Weights of a small mixture-of-experts language model, trained from scratch on English Wikipedia.
Training: a variant of Muon for the experts, 282M tokens, 8591 steps.
Below are experts of layer 3 (counted from 0) of a mixture-of-experts language model. Rows are named router (the router's row for the expert) and show model dimensions 0-79. Each number is 500 + 40 x the weight over its row's rms, rounded and kept within 0 to 999. Numbers have three digits each.
After each expert's rows: a language model's description of what the expert responds to. This comes from a sample of Wikipedia text that the model never trained on.

# expert 11
router:450502494513518462444532491454462470457521477510501523451561430446491543461439506443471501532542558440531505511479520496543544450483513476396445497500569475540533469505470448492539509525507532483530426442506471425480514561518440492449507527
Capitalized proper-name pieces for places and institutions, such as New York, United States, American, National, and completions like Mexico, Guangzhou.

# expert 13
router:482553530503433536547439490510460436524571560387495514478518459542455547442483484480460443508495538478519499504537532452516548427517531462527532465462521541532532431536450407508515524511541499482514470474503525492499521575564473552444504547
Final digits of numbers ending table cells, especially points columns like 42, 40, and words like medalist, singer before cell pipes.

# expert 8
router:536521543552463488533570425472484516539529540477437502442497518566626459429485521458530494510558492514485542484645411513506518442479542480477487491503528487497449415480520506474474398517527420535523488479543480485522487463505485537492469505
Short letter pieces right after a capital initial in names, words and prefixes, e.g. Walz, Idlib, Kokkim, dis-closed.

# expert 9
router:475527565510470571539492552454495501516557526510485549525605508484424517509488425453441493489533513505495471492484451578484524450477555484491545493497431515527524493421432454551522528491535514552529495541503491496433470538499464518465461494
Word-ending pieces completing a noun or gerund, such as -ation, -ities, -ending, -elling, and common nouns like number, area.

# expert 19
router:503545519481447581508455523555486409552546526425472462509509498506471515474472470391493486477516548509517467518587483406513563491548479462483523453454524503511516423525476477557532481474480512537518510442580511527533502539588519527456453527
Leading digits within four-digit years and dates, such as 20-1-3, 19-9-7, 2-0-18, especially in sports and career tables.

# expert 20
router:486555533495435541542432499507457436520572542394503500483507472537453537426479485500467460496498535479527496510542538463508577431530520470533525444452522540519529428530451416506517523515536492501508471470504538494491516577589485553437500557
Final digits of years and decimals in tables before a pipe, e.g. 1961, 63.63, plus the word the and pronouns in prose.

# expert 6
router:570506536500472567525421534550489462525562603474472495486590439473487590427483483497491499525474622479487512534531501459499562463467481439460528492487554549467454496487463489537521405576516525534498464458504549571484512536527474570465458504
Month names in dates, often after an opening parenthesis or table pipe, e.g. (November 29, | October 23, In March 2010.

# expert 15
router:461519579504457496538449424514525416558545533461484538492513469581507472453484485478494480538514518461520441466524557448532564436478473469505526470473486481508526534472414440486559403478438440543506465444534505467465522557562441535475529558
Articles and determiners starting a noun phrase, mostly a, an, the, its, his, often after is or a comma, like was a former.

# expert 18
router:474519490469436490562458461486510471544506522480430465461473449514481453504424485371465472499497469488537584439540512428517571491444506458484532484459528485576584497506475503597519514533480504522522488419522581463502505539567506537457520479
Commas, mostly, plus colons, semicolons and slashes separating list items, places, dates and clauses, e.g. Philadelphia, Pennsylvania; July 19, 1835.

# expert 23
router:512548560461453553545455497496469444552552527443515509459532448527485551479509486464493460516502507484508497539559520461529551428505530498543502469445525497528541415556425485537514504519501495514546466422514542484479540515529513565459496488
Standalone space tokens immediately before a number, after table pipes, colons or words, like in 2008, December 9.

# expert 2
router:562532542550470569541422500496470461499550591440475539443506463506482509435433461489461498531573563496526529526488558448475603414498517456515484490490542560518459522494437470491541486533555493434582455459492601519487504563575480564452513561
Table pipes, digits and signs in score or time tables, plus mid-word fragments in names and terms, e.g. Dimavičius, naphthalen, recommenced.

# expert 3
router:461509449570504526461497477481475472510521513501477565432450458523646543495473453435513488559620534528490527523555404515546485397453491434405503491486485493585485429496493484523495442452551533594554487459566529495455437545493513532476488544
Early pieces of capitalized words, often at sentence or heading start, such as S-er-ie, S-ens-ory, V-ess-els, plus the token after section headings.

# expert 12
router:481559572483449534520493488492538439536471549439476508473517489525502564468519507431507526420509539494540472525534508423520542474475516513488511480475520455531556455546500477555557508476513488528531473473539524444476477512552493507458442439
Individual digits inside years, scores, highway numbers and date ranges, e.g. 1990, L 87–89, LA 182, ==2003==.

# expert 5
router:476564519495434547524442501499454454533557547387487493491515460546460544428490471483466443495506537475524502504536532457516571430516523469532516457454521541523513420516453438515535520521536484492518476481497542476476511577592490536447497559
Mixed group: middle digits in scores and years like 198-8, 3-5, plus the, opening parentheses and spaces before Hebrew text.

# expert 21
router:430502554525452547521505454505464427528491562435504486493532461497493545489446497465475487487548528521496508496508528504505598439482572469492553464470527521571519438536508398520542500517531474492518476399518539491450460578543472533438491539
Digits inside geographic coordinates and decimal statistics, such as 46°4′50.41″N, 790,303, and the coordinate separator mark.

# expert 7
router:450497529538488512509455398519471475503544544460453454503482449446496567445497476478508500516631469456474549492525494439460525375521507469535545494498541513473480493501492478528534423582522456513570481364517515528521526545504515526471514496
Conjunctions and linking prepositions joining clauses, mostly and, also to, or, but, with, for, as, in running prose.

# expert 14
router:581504507549434535500525497478470457478517518479456505489503468443507488480490513476507501519501464474429510409448471567527524562408550494459454495483462529522549500462368523551538468549521509501533509567511473513503530510511533521513465490
Event verbs and suffixes in biography and plot prose: announced, signed, appointed, warning, swore, contract, According.

# expert 1
router:545570510513469515466545544430451475506502507465506542498533484513529527464414536459436489524493566482416530509574562501507559545443508491485406492493570535588515436473508442521510544581562534522539426524496550495427547528516429530514549546
Given names and later pieces of personal names in lists and tables, such as John, David, and name endings like Jo-ël, Rober-to.

# expert 10
router:455538523532441508633524500514517411556481538406499499480465479524482562488508479502490466524498520457465485508515552442479549493408485447488526479449566542433557502559431466578497465483425450491511465426508492453519531535526529575471533527
Newlines, paragraph breaks after sentence-final periods, table row ends and separators, and == heading markers in Wikipedia formatting.

# expert 16
router:470510545471460505533472538454449434529547536438468497421606455496445528413443463475466492561527540447593491484511574453534549464467558490477499496497452523474494466484493403485547541570565501492515431485487516481453515551547440503455474547
Final pieces of foreign surnames, place names and taxon names, e.g. Mirzazadeh, Luhansk, israelitische, Pancrustacea, -idae, Jr.

# expert 0
router:478534514500440526526428495493440444520571555397494501469510441539460563440477478486468465505510546471519518501551526448523567416499526474533512474467499531524519444511464429498501528514560508493522463452513533488469503577574490520435503541
Prepositions like of, in, from, at, against after nouns and proper names, e.g. University of, agriculture in, West Belfast in.

# expert 22
router:375518567529472549506520556480509450446519520495519551516585509508401466444491430487478496580487535499547508543487539544566521425451556450455483495499449568515544508440420471526560572553444530477504483422519513474473492549522478522452501524
Word-internal or suffix pieces completing common words and adjectives, e.g. crawls, polar, monster, ceramic, plus air, local, human.

# expert 4
router:437492557420518507592494583420436427559530501501458519489492528533491564459493491517498492543494494502500539426466521431452529532554551504599510495466538470518442510516472497509498462579466561459561515436487488454499534496525463495460522544
Prepositions, auxiliaries and connectives in running prose (of, with, for, have, however, while), plus -ly adverb endings like distinctly, deeply.

# expert 17
router:508566569512441538496455531522442482547514592426503472524483441580542534520431477422489466465497589496577485517512501458450560489505471440533498471462564506580536457554433474585475431512487483506470482465538555503509560547553544576459482492
Periods ending sentences or abbreviations, and table-cell pipes and colons, such as Mr., M. S., closing ")." and "|" between cells.